{"n_layer": 9, "d_model": 128, "n_experts": 16, "experts_per_token": 1, "d_expert": 160, "d_shared_expert": 0, "activation": "clamped_swiglu", "moe_layers": [0, 1, 2, 3, 4, 5, 6, 7, 8], "router_score": "softmax", "normalize_top_k": false, "routed_scale": 1.0, "balance_loss": 0.0051, "balance_bias": false, "router_noise": 0.1, "init_std_router": 0.015, "lr_router": 0.000496, "n_head": 4, "n_kv_head": 1, "head_dim": 32, "vocab_size": 8192, "norm": "rmsnorm", "norm_place": "pre", "norm_eps": 1e-05, "positions": "rope", "rope_base": 5690.0, "rope_fraction": 1.0, "qk_norm": false, "attn_scale": 0.177, "tie_embeddings": false, "parallel_block": false, "init": "normal", "init_std_qkv": 0.0541, "init_std_o": 0.0, "init_std_up": 0.0541, "init_std_down": 0.0, "optimizer": "adamw", "lr": 0.00311, "beta1": 0.9, "beta2": 0.98, "weight_decay": 0.18, "lr_head": 0.01, "grad_clip": 1.0, "warmup_steps": 517, "schedule": "wsd", "decay_fraction": 0.69, "decay_shape": "linear", "final_lr_fraction": 0.0, "batch_tokens": [32768, 65536, 131072], "seq_len": 1024, "doc_mask": false, "train_tokens": 246200000, "steps": 3927, "dataset": "wikipedia_en"}
Below are experts of layer 4 (counted from 0) of a mixture-of-experts language model. Rows are named router (the router's row for the expert), down (a neuron's output weights, with its number) and show model dimensions 0-127. Each number is 500 + 50 x the weight over its row's rms, rounded and kept within 0 to 999. Numbers have three digits each.
After each expert's rows: "comes before" lists some tokens at least twice as common just after its tokens as in all text. This comes from a sample of Wikipedia text that the model never trained on. Tokens count by the router's weight.

# expert 13
router:511513536517545568417589444433489501405586450409433469410483536512476495544509453503520546426456513541465501420491566474448533511484561497575388492472438502470493486497457473471593398523552465504585455489549448496570477404467560547520473518404554483571542480514476448465565480491495512550427486476594497509569423479589538533578410483480495585473483453552520526541515531420486422418527
down1:503581494506638549539479484522514525553544438495487506532439475465572480510565491468444492482503496473494650516528482516556470439492583499565464524494496453535415593520543553501541467497427435567542473514459557503510448461577411484465486555571501423420503496500482526433431390473406453443484501469462581538556517406486470481490486537521576598547514470562455408525557553512598461407497
down2:513548485504487489528454506493497525479532430448498551448471484466468581539535513502530453473475454453455487605517410506544565416493470414588536483462457413546504603586488493605513572568523462454547537580449540468527511381483485460509564533510479413500500558445522479482485454527453495427428432518490506485464470451540435558443563612474599512538677455552496488438500571517492461466469
down3:606449507534542529513487495547440533447469428494488463553477434508482506492429543557407512485475532490466490545435559550569526426462470420494467564466517557544469468441432453422568413573434484449539518431476510488422472595526473403467488480514489530395419406582526576584440527414542505479606481495456504492488511588394478363487569504529540520486482521548467514487467496525478516451512
down4:448480489492405507487560481487400512495469577518550568541409551497546585504525532470564546580480469508518592478512527445454526524465469458487515449465546542545479494514511572549497439462428529454555583511633531523403520542539466515588466522459446575528573412521393543483530566579511434374608519527465515507523534531503478480497446481394509528462480512569514466478465376436511532528474
down5:490454521574562474546493515458459571557469584492483510521570565500529472544506507482469421456568460604432510516460538458433545505449418523447480433609538481504496546525486424529532504430494500472477554462478444508377580464566468584548462462413557520483491465556365520418472572567469499536448438440520595499481546428574533478505407513550519525502488386593437545476531538518490501500506
down6:497489461569522419519457491550531571485484492500489453467537464537482524415471616467505527500438469569447527516480515499485447499496506515498509564478600464456522495529459585564637527429542475537575455454315547504556440495511436370527552553517502515515524449477475454483442407539402530515570451525429440471451366441483488531509500484474438518542503457498566487530484414516497524471414
down7:501464485521479481543429470525488550476415414569435521623521425541555459511443566572417525518527493501497507581521494475564437436503478478443577557485541573527463451491507594460493453489401483531508559478492470488436511624518426504455503523650483534443556476489506508542421537493475531449588542492443468563446511482454549476493619535557623478455455482494481551570449529468522555441459
down8:470456460551524454459465499420571498444463442534534476498526515524457408503474449613598496464530576534489475435534503426411513528495413505481510432567534532425509459490416502534495475485523462435495539502481462523546512459558532540503521463475527564558611509552494435574567533434540504523508498540574389533545423435518528513491422485417392491395497489480503581427406409528438563578520
down9:521391424509513546617495520557409496542478476489525572584446490569535332501531433511424531488535443501506564450516532479539525486570532424413522447464500521561507458444521563534521436550524475562442506460418484546428494577460466479542502577578486493374540433482497556548517496476518611431460522525558573524508494461485446487597504570501547470528501494477468471499474584492490559448449
down10:548573493540544516532380525509520511493475424446509441609522442466473373576536531407512556540458504520543423561511503529489501546515524532550504526505506587467483473475582577523506442504489544589535468588533463489525590528547482503549543588531447464517474488479436517494425459489462605522560539491500504478553468572562524531481446608492551493669564566455456495490457578434533549462470
down11:462545440449552546462420548397509517475520498487461508502428471511471474615469487453565499455497539539418536448613486481565498422534507485489477500496411409450485567556488514501450534441466580367528438503542580568458523489480584508451429503423532427533470550450533604548552513509522434520490448434529392505639537493552538528505427518503462472498539501495500538472525526550470428487592
comes before: " |", "0", ".", "5", "4", "–"

# expert 14
router:575444467493579442605458450556465545605453525562547514608539521481570413463478451494457447567543492479532578534576419469520460503515458556482544487454527429482514483457503545410439526466402518572473596469497469451474524541543421479458460472594441451411489486457528585541524460477515442530511560541422482572504577435418437480502476525508471412532471492450445526513454441546498559546450
down1:451438461525526452512422490528524485518481528532496530442483467504476511507511502528536460559529478531439453400592630421512559468544509440494503574479527681559469452543612500507438495466525451539408499461497505523483532531571554519457520553549541519456548503533555547504479586558472553536434604493574503478483477482456502491551479476533360488492394539429558538458523460485536533502638
down2:510518537416513516491531584506530475379582527463476579508471482450486542579453513524463485484437523499488521408555554544475437519507532531557428492556543438384535424401470544463492451416486455478383601521537541517484513440414536568414496414445518441525458531441459448535488555433537500507431526554527418524596485501591459529526474526543461499492529519448535540531512607460461564559467
down3:470448424514482491403555480457488421359473438471533435420505458498532490480489577569514500417536478579516566512444411563514498509458400553552483486490574553543578479538532518521532472424530564459491504459485500551595458471491453521547517518513454571530535611506585521501446679586534509573509420532506487506448428514528511452464554481495454537580487474521475494400513478517470461543484
down4:536455540412539463405487566493630446504472540398435477516515443501433596572507569481455549442531524510508460574505454510496451489564545544508502556475528625530510547601497512446459559449509500433446474547517445550578503527461446448515561536412482542534624469471445516436486465505534513572530474423529501492420507493552577520507603488528576545442491487474510473469443575456591518528558
down5:491470554496435427539518504476496519542456550400487551338506449479454471529435505528559543487518508488468509437452506543470524654497491448498568552484499476562617466531449517544567527482491579585528393576526485450489453536511537468506456587545532552552494458510483422521454453405496426440509470498567516525438464460460502514433487504433463407489595492458602561481491402468447511515461
down6:558513597482488463533559560471501561541535540581610457470493567526445551489503496638529466513483564503528550516529526516515528514536498472391501515497486496433500466530499450512467491469521533352569529523558570490493662481510517501503401568478444526552596550505524447440553501526588500512396495521602595477478560502507486539403512490492539551494349471509525500464464462465511497501479
down7:517501469409528483524514463494478544525479573512490579459481601505405586500471530570578451540582479457506480527545552460510487469426512578508487463494418472468525483494483533562483419507435397498499621554563530500365474532509540502576437584578381511503460503528547501513547466616619457451504468527539547588536571505503476472468486430570500532531464531536493484613504466508501524435529
down8:485371534589527420477465472523518524454487494370476480496501547508543486467477528410530548538559429507431497478450574469452542546491501502448499558518549591462524395557443546606521491523463593502528514488485489487513431503491433456511473565589508565458575506515563507547491659473456436566565490494516468489438473526495545544580505518480421527491405538417509595514471478497505483623493
down9:454469432428498528447461518563496446444484583576543447549533545468492502543502561493510440603402517427552484381558527574535477507497481527554537461559464475465508500430617481431505522607457405449469554476473487486538506562488547601600516474531512551634511520553383450519463460511521477461560527546474511508533478508571536524496635427474528471474458562476523484500463517516465570521458
down10:455444522519433494474548421543477425554499598491512540449490466487449370522474436629435511550460408504491491488498563521535453418415501489545458581491552405476520508519457569448515490453497481576539549521547464483529534471522396428545462408469486518472480441492533558512490487582565527472518462504580531520539467478494379519521549495580428463413533603518534604511508407453467524477475
down11:517490436468460463573370425591501510478452564496537552542499562457522472522550425579464494425562575485537482555494503452474497549555501482508548524521559669538532441468528529504504493541537559514506484451450479451398537504503543499558426483484618558544531448507589530503548476479459521504495446527489447459470476477515416497620530580476398510505506505448428554461482580552452628518490
comes before: "-", "\n", "==", ":", "The", "==="

# expert 10
router:602512543450532560500507506467473499563488486433479497599469497424423504555562480618419557461513476396544420500440469526614502568578591507505522523457455541479499527543567579569475486572540562457509416502444494557416492527466527480427440524488502411533447462486486493468475532450451488410502552500498616531452483460509508505531596535555524591514502452486462488560507551536609449490428
down1:422474572523519526508522501479447471432417542496514443462583436551452539458482580561499363425507540399451507503520567548475475518546507530510552492466575574559535524542524496469464511594521552549536522516518535515585492618503511444549499508434487507488443491449446540485482475502494512558551489588327488355487407494424539461523476509520521499504495555500500415586437563451538467484467
down2:513425508566463520473566566481566534504557415478515451550356546451536452437519493417448432499574524499458556532540481461507576462470542463506542526461438617530505563447432489552510489529485415498532549467350453524398541439540437467400488484460498515424506422457519541442560563582506526469452517494520496482510533411581553550574496549490488453496459476505535454509514496408551558555482
down3:555431491500542564486549503452547496501557550524501440425408456557568484483469407445458514514500500498438475517494475480368534461513470476470448588478521508458437606596571470400423468462455494503506470450512414488428441444490383496484454455491518570432610396480484454509507522442518539427526542431402470545579496490540517531559453443556522432506466443470494443488536546548513527571554
down4:471557507534427576518512472386471519455474521422505507531532551526495549579565467568497513486527566508451513590469450429549501438495511506554487501463473542558467614534496457469548485446436438526449460413474437468488506531605440525515593398528508494557499376572565457391486498457556580499579430548534466497505507439483409405488585571443530505422521499504527469443544551503469526464532
down5:563413472503463470481618535538499443481457483461494539406498451493485566440537481546457499419546528503508464504497563500480620568370437504465406516388449523504519530548537426498452504472409400508518553527443486473404461430446459452451502447490577524416470476474615528556563523525505513493505478525482503433464506514580514457367509476506531557557494540510503477505577422430504525499426
down6:539391466603477574532572472473505445443624455477459463485473470499519471548556490450414520503449591534524481469503556443460559393505465527541400541437505486462497475489568565502498494507526465467487530443452506514423538435479570456385515467451542558435513434497498492512544545562482510499467500409504540458542563424594486573445527541432451518519542437545489550469569467409585403518429
down7:525456515501464500381473496602573490440501571555538541553521406529465529440481511477526546436557490474479586509444504496480413492570502567547475514457548492461517354494460579354432475509526514418500499507467489596458523509575487433450505465481501465570532582540479525552556599474472553475539553481448508417520429487481397492559581518516441472509436526561434546513491408481502523473443
down8:519472565490503455438390557542516465562445570495497421468465551445523463536437527528419565516578443515421504445531505453393467531565502533482482523434432533498548466528528518525470606516442577499527522394428485350501487575432546427536439547511533518458487426539438482577525473502429405576457522478461504511597558454568476466541543521531550502568530486443514483460505479524592548461483
down9:583511447484553478554498486519577497570612544567529495457504445509447492479498423504522567502460524491551513497447582455422540386525474518480547463474520542446496450514425361424510463487488443501507480534575580508433574411633428529466507483466497410519584466458565507442428460403512565507479545483477479459479481548528523528511487580540499485489414496513588408477463497581526538535579
down10:467496542496549586611468450561480544465541487541511501501458463508573455481549533472465498520526561504497487470484475578480591373513538473523438507470474457512511573516466485430563464472384444490535544450493550554509473489452394511453453436470524519463555512478485564459553429446512502479551375469437507578563408437452537525504444489469616472372512509543516397552621509566473528465468
down11:553479491458512480502477478426420515559503384613468555548484589485476494425456518520466546388545514534531582512605492524501408516589503489471550530481495471491459413532408494579552433456471524470515567491479558520497506489477643559570521500496479523472541564516573547515486467437578544554555516465507493549434480402577500525434516518535584509520444554578553551456454536579438532548549
comes before: " the", " a", " his", " an", " its", " their"

# expert 9
router:475590485493487582493454532508421444460585510555547540532500409546464585545548493544536492488496492548519496538515501526591500454484443384549456629566464561622580462597517475496414486500548437455461496511517503468544472537439523566507422471450416519521406448592542505575415521466482371443531458449450576475529507553504493465468483573503501530534475490515561466459509489479521567440544
down1:528535582496539556411495511465539417477472485540479475420494468467546540388499529488576501550487509422474526568524484577519487350467545459495543531527473369505463511574488386449456592487538530438465462552531552550514517525572483501521525462496445451488521538603488423591524603367596516492511474535490571470602598557471525516505487547553522506529521490495512488490490528436494484557549
down2:565505549526483500544415553468506453497522611553540417480538540591483513485492549589495554483458498478539587481528549590462544387549497471487463490520437440463507511563502566475491471520474536454488528450446433584458581434552372605531483478450447525460459519456591454481503591506407515526487495433590463487425446409549506550548462523501501579484474425400504512515439483464510422470534
down3:476595584473495476458466470607471424563495532560542578537467549489431481625457540464560497543553498538523448516483558476453572477498519474492639528476509455490468438541463535510498510565509444507522513493519469526496498590566600450517600567518487562505473397495484523348491361518476531495510502501529367473516575540442553551469507594499465491505503523523520527487528500508552588461456
down4:425463513531476475483468542476585497494546546430511510550486469452507548628594437467441464449373522557482523524495443645564464555562563574473398432419546472497502521531469553476452518566466498461448532465517466550444601440457515630497495542559517547524502574506507384474461534482496478506435477528470485527497452483503410579460587566465463513529514522491483460480535501566518418447495
down5:520420444439405489541620550424479450505516417459381440533513538500503510520519488521428480472592506555549494457553516484484493478455492413496465509556476540534431464503528486453625591478519545536454427473433367469475565503475406493394495533535525581489514465510515555514584507571488514464413510482483558515476547436554537455539446452517568516620534531434490506483501478432549480554561
down6:533480524529574444479499540456468677464525464549561438519556554345516463449453525505533452549575606518479610471432476444523514515499456461519468516447419542481411446549451481475509523510537575504515435413475516441475529504507511452438526495434416505547543432495557487524561484542555568523499420502452502480491537480465534468564450524380515458535494534459352522545469464503477449507492
down7:462533481495485512572527498427509437519540624440503511497409438492487454414462645535549501523504549541565494473466603527457513443444486491555497492489524527499451388515533486521537441463499441509572625506641497525505497478460513473514471541442515572516485553456594430570453449575597453571459505509530449503473476453500479455552505507482631485502522593470403493502469472433514576504484
down8:521503508488443589518488551418441550548480474652472448563443523525441505473549547541523598486503468473445528532563514481486498495535517417477491588543573524524514455557400521482575448464470455424563472529543519438515575507497494454474462550592500558454518538558548567380501494507489532523473520529527466521489420428552502472536371351523560542500510520565563505434463460559425502429505
down9:479462518438589499529477517588562525484412466395472574474503534461543500504473533542487538505545520609469446401522485506421430569504480598519544462512484571463490596447511578550412536545459559534474463464571502524477432542405573521480510540506475467562493487501565460483564570472409508473454570465466481498562474441529448529375506557523456519553559572552527493533512422482610411482456
down10:492485492438371446614539538490458479434471524473434361503516598456476438421508477624484494442556515491465517457461506484485455458507515400452474458428440572527446481546503582523490509531426510498597531497516496516510506454539449514504523507456532482503557543558561559618513569536514488544439510527537595476431470441612469474505443444524544449446413457469435523505487537464451569468573
down11:507450479527549484495626571518483520480502536565454499575434536515385498493503494561494570485541472500482523459495513515557508508535544590464475491523432489515381538517493434481544484585571560470500485462408567454562533549479510491548594529419547505558554397620559524410453492404476441534538445545595552435621417479467475473572532416518556476514487488548525486479445485492430502521512
comes before: " to", ",", ".", " in", " of", " and"

# expert 8
router:400564485495591536491446552456483533446576471488377471376483478549507469557612486455517548472480548589451555488496619476495498459453556497565519455470446504475488490438532429552589572618535419484470476512458533489478533491451574503542507452445543474524520444501486396571457512478483407490509452460465505509462466568478527510518390519413444523504570441556525470491493592520474525419502
down1:518444420543449519471481561487537535563463506490496542515549499414401496412551507489511478519531499551551518462437582471502518436460543524534401460432502518437467444573390411496446559441570601510565555449476555635467478552588446459388468488440496503542545593565460472540470545469477388467407520486471500481468469447561463459475508436415435532523472524489509522503474468465542447523471
down2:548429409502528428535434377479637483474510587485470531498569531499543532521437451529520444538502526491512558508461605510548558481447548504518460499519510550539549571527420539502529440517524461550530483515601476466473494472406500425573477479556486547513528491466415478485477577405588487615526492518549492525527436558586475479502423433589422467473395485490567539489447491508417563496473
down3:491510474588457524511491550400508501478488471540452449455507557550435506447468562493632552490547540517465550464536535512467578566404549515412556475516486406541591403545537578503485488518435484386461423488520434574434464510381436528480550492513559456544512516433491495569628510501536485479522506575473502478536510513519529482506529503539377462577492448502553511424546504582461456476564
down4:534458550505394501545499476462484501449497535488509479498466464380420505480488489443489472519439545513477567445463508502459481589550463420562422486505515584539520501508488473493494468574514512492511482509485468512572526428492515463418512494462568450649493554581512475533538589485469442556465493398457526450435536444548392587656515464486461473404435567438518557457450457525503387508463
down5:451446447529452556497403474568453490405487543415545462475478550494483634480620518509462479530529577497524549499518446493466562536537454531577382539566446445522555459492499454471473495447437487471583466496515559475546465470548523523350589495517403519555486542573503541455554470509515478445486464486462569407510517520524489595533488504417553538414417444492523470506523533572535467497572
down6:588485463523463507551420494589563553565478542430473500517464502509426544541452474560472445539547631445488411554497507501482384552538494482416495484568513449461453510473434532629511442437528490557509510500500468465602458466493562512502487496521603511432469550536523443461521486552561440480453550557551484489516504498433485439553544518558557491580535533517452558423465579588455558455381
down7:475505484472525520505514382516500477522492653507600418526472576410522473492464513487465530467505546458566559557431459398500521483433515510496453539521466601473462497464562474467522569498510503514505558496471502608565476519432424515444517483439484493551462523439413558458500528532569539552500462550494471529481493540483390459491337422490538492525589395469446485497521456520481549515627
down8:647515576382423387474551509469510499457506515516455497440429587542525473441413510594480516520465493505470501573436451471466477545470553411500480378437525507547596486448483464445568440456429511480522478488518473468418499484571529529502557484481505484427517479471428557512477606512485535389560455451545442562512405465489539521474410467503509597484473434464502492488566494500454498468504
down9:527501624435490501522534427500478479502448572516457460466540514494423500489473489489504547593391505513525526581558557488428468523468570438516508508531510558520637431527550400520590535549418534487520526521488512467451507517472495453435544515480495556547462471566535586567513513357468510531541488441548462454481403517462519654555528514504419439403429471470527494507486458510598512490474
down10:462457587515516467516457511519453539522505617495498493454525453521478519466471370492499556560494458437408504563569474413398471534510560451527397502477558496506566404585406479510468466501442562606388416446511506502534450433498509542441451508517546467503546556530521542471504543415476460511443428410507511486522440571547546472566507537505432454518451468487456528474572518597509441527579
down11:479500482437520532488590491623497400409567545424468455533504481366596474509479525453505556565595565308456507475520474503474553473541488442565464504509564511536479540472412460436478532551417471541539424450574496503482492496437468475490465618587499502513505547511548468455497525491485543482492494468443448534504379516511510466439544505484425502504468471444450451526563515502509511470577
comes before: "\n", "|", "-", " The", " (", " He"

# expert 1
router:497520529508547553424584427461461485402595448416431482402463505476474505517473477486497539461469468548460497403467594485428499546504546495576384477492443515491473507522447462489605418506567478502595443504561451535545474404482544542532483498407560494568522489519503455482558466457516514538407475495584483501611418474570558536559392483486503573487518481546548534563517515431481441446515
down1:502594518557554578535395494545485452523480458481422439381549537547507535576456437594486466415493517444447527568494488543510501512586484432496489564535474522488450501595545477553542508456494507377425491458572534488540489459397524448529442502458535435543496561453418554542492498409417503456394454455531465406538407418530471516488478537511507544466506451501423511517491555557510460449506
down2:480434566508481479471486489471410452578453535509490499450565506506486481498521480541520522468513523617569543444494463440481483546520385387456490379452403566495520426502493543480483482489570454547506437449463475489532575491439495551465524467434480458589547570473408369552527665553563488527389501500516524470445501532503546486561549527482464495498446487444505579560447480478467553550530
down3:536384501537467413470482563583482526437526483521471467401534544536460499499463458507528428471501498587613479460511551468481561569443484520505515528586452687494549467492468551455499458455423531506581486511476431448518513500478600529515531465505510528487556464475509474565536648541496459615597521538479463440491481462526469457540423567497456472504424551494538552460464513494398479512532
down4:469547484587483588560431504510471469574484480559464428562519513489448482456426563439463531557466449486483514608531524572477472450578446518578566533430526524416402538474505558520473458565422465469546603554534449506500525545558468435415453569524537500395474442507508577506397524499526467486508520509500495601422460445511510511468534527438614480498514621512485439549532553514523506487422
down5:519583427466457557469562551548576473555516488434478523524491459460490592464550457578495523483556581412560482451469466560448523438457565449501432478488609425522456461553454525518543597527550532568429418501499505496507521379429539500537553455316483539613456489468545496549507460439500475476474476510485541488551503496530551485527545506429486544460535436480503432413513551547522450473554
down6:541448574421479476468552447433513472504460507440433485478480495516527472417515468561456455489462515531520501603533500425459506466527500552570528443596560585469576467431523475424482433559419450498423515492517486522495575560527525515608580455502564520490528492464543493523529580516548503553585553501532536612494474542428624486550488502621475431503393415448531571556463469544493570517502
down7:508486490470526458452484565401533476444483542410565514444502557477400490590441436495615466445562555536507455469527506484386549553512431429415470454545452578483489523467451458507436542507514529519517492491582548469520539445426617568477501535469525577622540526501455516543597539471534489494447498503504452417541566461553508482543441503516443548517463465467486529464460458645440462451520
down8:562560472513564494396496435485527493522516467576524529541485495438441542537445518491518533442498512430478499430574473445546550546483517536506466443545492389459525531486478426524502527504575605373383510527555509537407447532506507576462499469450506459474484556462535563455459366467577433470422446584501587586502562607542529513472460505494408442527549478460516479433487482563497477511559
down9:466470516512450585513510466413557563470470453461396457445607463634476573626464540565496468450462517508430440492502496504518535533516512465569588571534536487540483464501527474547501530507482505468413556421556468479540452618423602512575511515476527479515530490464409551545576552510535553493555488533530456392503479505575495486481455556487482534534551499564502480463437528438629543470538
down10:529495527601544459450529519634550569456497479490647367414548484526525547540545504537470532479564486543500423470506528562556475392484502561488528501570516535429469473427506354482492450478504409542487522525512483386438514480494500522488525499510482518440512473529478560488462563561473508501483509490471539561535395501493540460405392591495563492515473499545467553483480548521595495488415
down11:595458508526544430585539474490516474521469492446414441509577408545593517433573496509471516500497541520496519502429455511468516468575402521510465496429510562410378545492500468564558496461542415555512500440452477440460513537458473474474563536511564490474496520521477589475491562555539534510610559577429489467566451443523432486518476479547589522492484528457532536506426442460635623449510
comes before: " ", "0", "2", "3", "5", "4"

# expert 12
router:507515476494561468456574417469426472463613436417436434548512422462506577487518527481510503473420499542416510459611537475484454514514528455566448523481456415425580472540499472427575508500505489500525452403527570531525434436488568508498492623446518493543530460552416508530485341563496462470489438485508508530490415498487491454558598474469410486439536526596505457539501500472509461506441
down1:485412526493430477497473456483483408488445484453502496529489518498557498460563504515527477478492462485483526541503528497438415617507455479448508431503464507444499457525456542576513477485498507587515540515495502490586404568439513557562503587600493546578645500515503544367508424602559565445453484436519485493527500502497503464517597562536472555488621525569562469440599511405471528564452
down2:556497446470454429550408521527518513557560469621500539545564574474491441507552576484522535393452517429512531563588545410558441465477502463545509476498506462461528482515504464459514594465410447565473440542539511588437396486479553463449545512460521513502495450541522454484515472420423548551499542418514557505498510502558503577567438467494421573552362487458516539507514560570534450436564
down3:534464506512518545442399512478444517465555480455464480472536552539453494563529505500487455491451518537519578409482483580509479496574476575449425518484474543447402546417510512477525431415525541300498489467558435445558527455512465566517510497557525455469474477501534558471485531455479517556425487506446543464523467535641530498468380539431559436522487579423446472490460405432493515551554
down4:453519503597419466514465484447526569472517541429559465461491452451482569488502468425492558528573504501449553481562467518484469444506517489509439466444460524448586464564520472465489493510529581460453524500536562408472459598479525532430475341416471513575573497546453474543462580467495454538521430495445484399568498529435494466541496487506426573357535472377527540444526418507471459459495
down5:534533515593551457436534520387483481478539468530468593538520472446496468480537564488529515503538504539486477494489545556546543486528496506425561412480425480548442512468547424525533566450612483556468565563529519521516594555562517501478518524400519361564487607535486515474416549465481515508564535532438427497529348494417480511442574435469498568526548534483536458542520526545570544423552
down6:524429513538515547494542546438445543429486556544534576454481560431523547551582415456539374497499531454601506542479458513397435449547569550487569485543620455559529621558425507489496655538442511481543474549503524513488519604425483521521429454471479492546423502546529521423525503547579536516525475424489460453439483514491597456524542494520485480554442477509483508498520558546470491472502
down7:450593562485419552540514521475494555498413507535499428584412499399479494516480435483508457552511544433452489560509543492623525535479460550533574595535509449603516424479465463577461480540397544517475448492607500508556482471530516517384441454476482445349467480568430546429493429527483518545573491512538558457493572523572478574462502487520417536465553475493527472475507483480535489522534
down8:531536464520479617461518563516578471420520492523528565462442646419432468517534443457598515464530534457476523497503554584444490481476503432449355524432507480517538476542453466411524489500584546464499546388510480556583507415505486541529424472456530582602474513492482410467453445522558526483429472449479553529535521538523455502532481507530430549472465433534520477493496411541417457443468
down9:456506536410501558527423553537559476583621571585461446459499472506630445455513491506499451517529472562501475489450532512534428501546513447519506468570485525445560492468439400534539513505631522514438423455420532508489463543508510464447508445515556491518533541548540521448446500549524453502537496481473527565514486474586599548549394437480397545476490404550493499399453415528509590460517
down10:455435445473476477487507477470490501514561483555471486434484472520511506510469500481520535560493452648549460496471463511463515494465518441638526386518510587446460486517581534598491388480536563503439444449528507489519507493554513580499488560497619559592528530472582495473578468542484633566486514428516508489452432469449533558514444513476467393610592446512501561461474550434524489498542
down11:594508580482583490484484460463494494438527496471398495596499542476584472487587565526472513461536488481482557563506535457547498503493469437433494486542546470528487496545481475562563522535539518396425484653582542513435428532556534537560508502512424463472524510642593470477520485486557459632361505514534550434542476434493454516465546470465500635473478484519489496521514528455488486540526
comes before: "0", "9", "8", "7", "2", "6"

# expert 3
router:503486514485473514558546390505571480429563481416417555411437495552472474517502505486570461475520484533507484438428458456409569570484465509509588422513532472527425563544549473532556435525447441466592503470436507612604408430482508481555505481553495546509533505542480505510444473571411541534589527496495536547513389450576548518443526530558484561433438525589519521585544467460513510452467
down1:538494428454478450544480537565504512526522517473548524513482457513502403521453562492572647475503529470499516446508474470442490530412459442419597525442478530495501504527498670492508535477549478534637552517553459522422468519383526574487470515486486575561521522484422516537528571471451555411540468426558507522537424542549416495497492542526498495485585567482498573488419475430419479572491
down2:492523585474350625510516584431524507481431448573420582431453519458575356461528418551541521605577542492529479569479471618493463510522548473577434467425509493532546451545440464459482493537498541457498503431433499499545506583467515421471529499515481419526476461508461469422463508448527470482384462493527454514490415473452563518483558503497473471553497488510535472496559477491455476495542
down3:446522496449420454433496535466412477516335494506516544490553458440514437480474439622471535463414475558465566575475522563563541526508534456457490536493427538520486491423563510453542435530466430533548527513500477519562419501509496509498457440566462490532499599463516512514479501437534499593452476528502561490516438494455515436634535433453493529390504417472470577457478424420567484533575
down4:510493497463526562541457451507578471445578448436506435451537467522572556583444514476503521552598460539461487504461467320504437488532478493550575468391606554464543536491574469597398493522545501559566516552548494475479546405525567518434541487559551514482515427486554487554499570456491491493502511525511497451500475546431393434518470396482407484566506486489476484436565483520461515538538
down5:538465473405484512509461426480500456567577500571472416442478518464469472441460569580558589532553521388512544509541567515489553483537564482556450488456479479488373505434480569466550513469526586533457502460409488520537426516476507447498508562506497551406540409463507491557514511485521497572466549600550584440449428476614527498543427476500584482468343560537491491523503546507496501479509
down6:415488479500525402490534533524507540465529489543444509518545554536478462457521485503442401507448475515392476457447535573442514510520652534382491481479405527568514478508509399548529428567508506489442464465373555488431462463437485529459442545537527433480503472571438529434508576524460488498390536510485539466460352482568533525527481549516540519594555468430461462540552467487515481504556
down7:547431576404402519498518491503455501483434560482567568472416476551565402394454416498600581484499531468460504451503578466482530488387512479527447465443432503499553412527485509496517470528445541580496486539649456454546521572539484486494389560517430449544414501479452462537506519523541457472552491555541523543520493572446581491478495547569465472449444483446462542483481484508594536476480
down8:434496485537602532505504518411551513563504624491588447474499508586444555447472538527525524502425422507405526349439552506471493469503519466572459510467578372577551446555479459520435446543506521461451512554432490408504532478524459450498428514487452456502431507500391500528489511617560507578458482445441535449472571438523513518501449461543499521463526551551529513529463529563558541479534
down9:434482549502500471569518599467556486482459502475456523492450522546541456478465491549523536491562487571460497531516508541576537496423453584541521554502561512586519467470541523583521565534460462445472522523397523524467488386505373507486570447463509549516432480566482489607454512513391479454528471512578484486510647553583520514468435420461429495538525443505509618566459520580538597531508
down10:453510579461508456488524573553486470522567439453572559461538426445497477569566476476526523488513506508488471460437458564423465625567492502550513440436571560535528504542503432434428521477531439510491440516499494516556500456429548461444449442409479394539478511490457571438528553416475384470552521487510552534485417411527450484426437544456501597497553559533558438529525492528628475449462
down11:517487535489419560425523590517492486464489483507497557469452526417544391426462497458506464518564479463476443456478519456442470507566399438520481522488543642495523543419522588491482436509537487453467476517414479514529428513529514474519430529637573641529512534446495583533458593464427569532600465568442525475493541481448528479548395487440492485459555439456485474549485496494479538461546
comes before: "1", "2", "3", "4", "6", "5"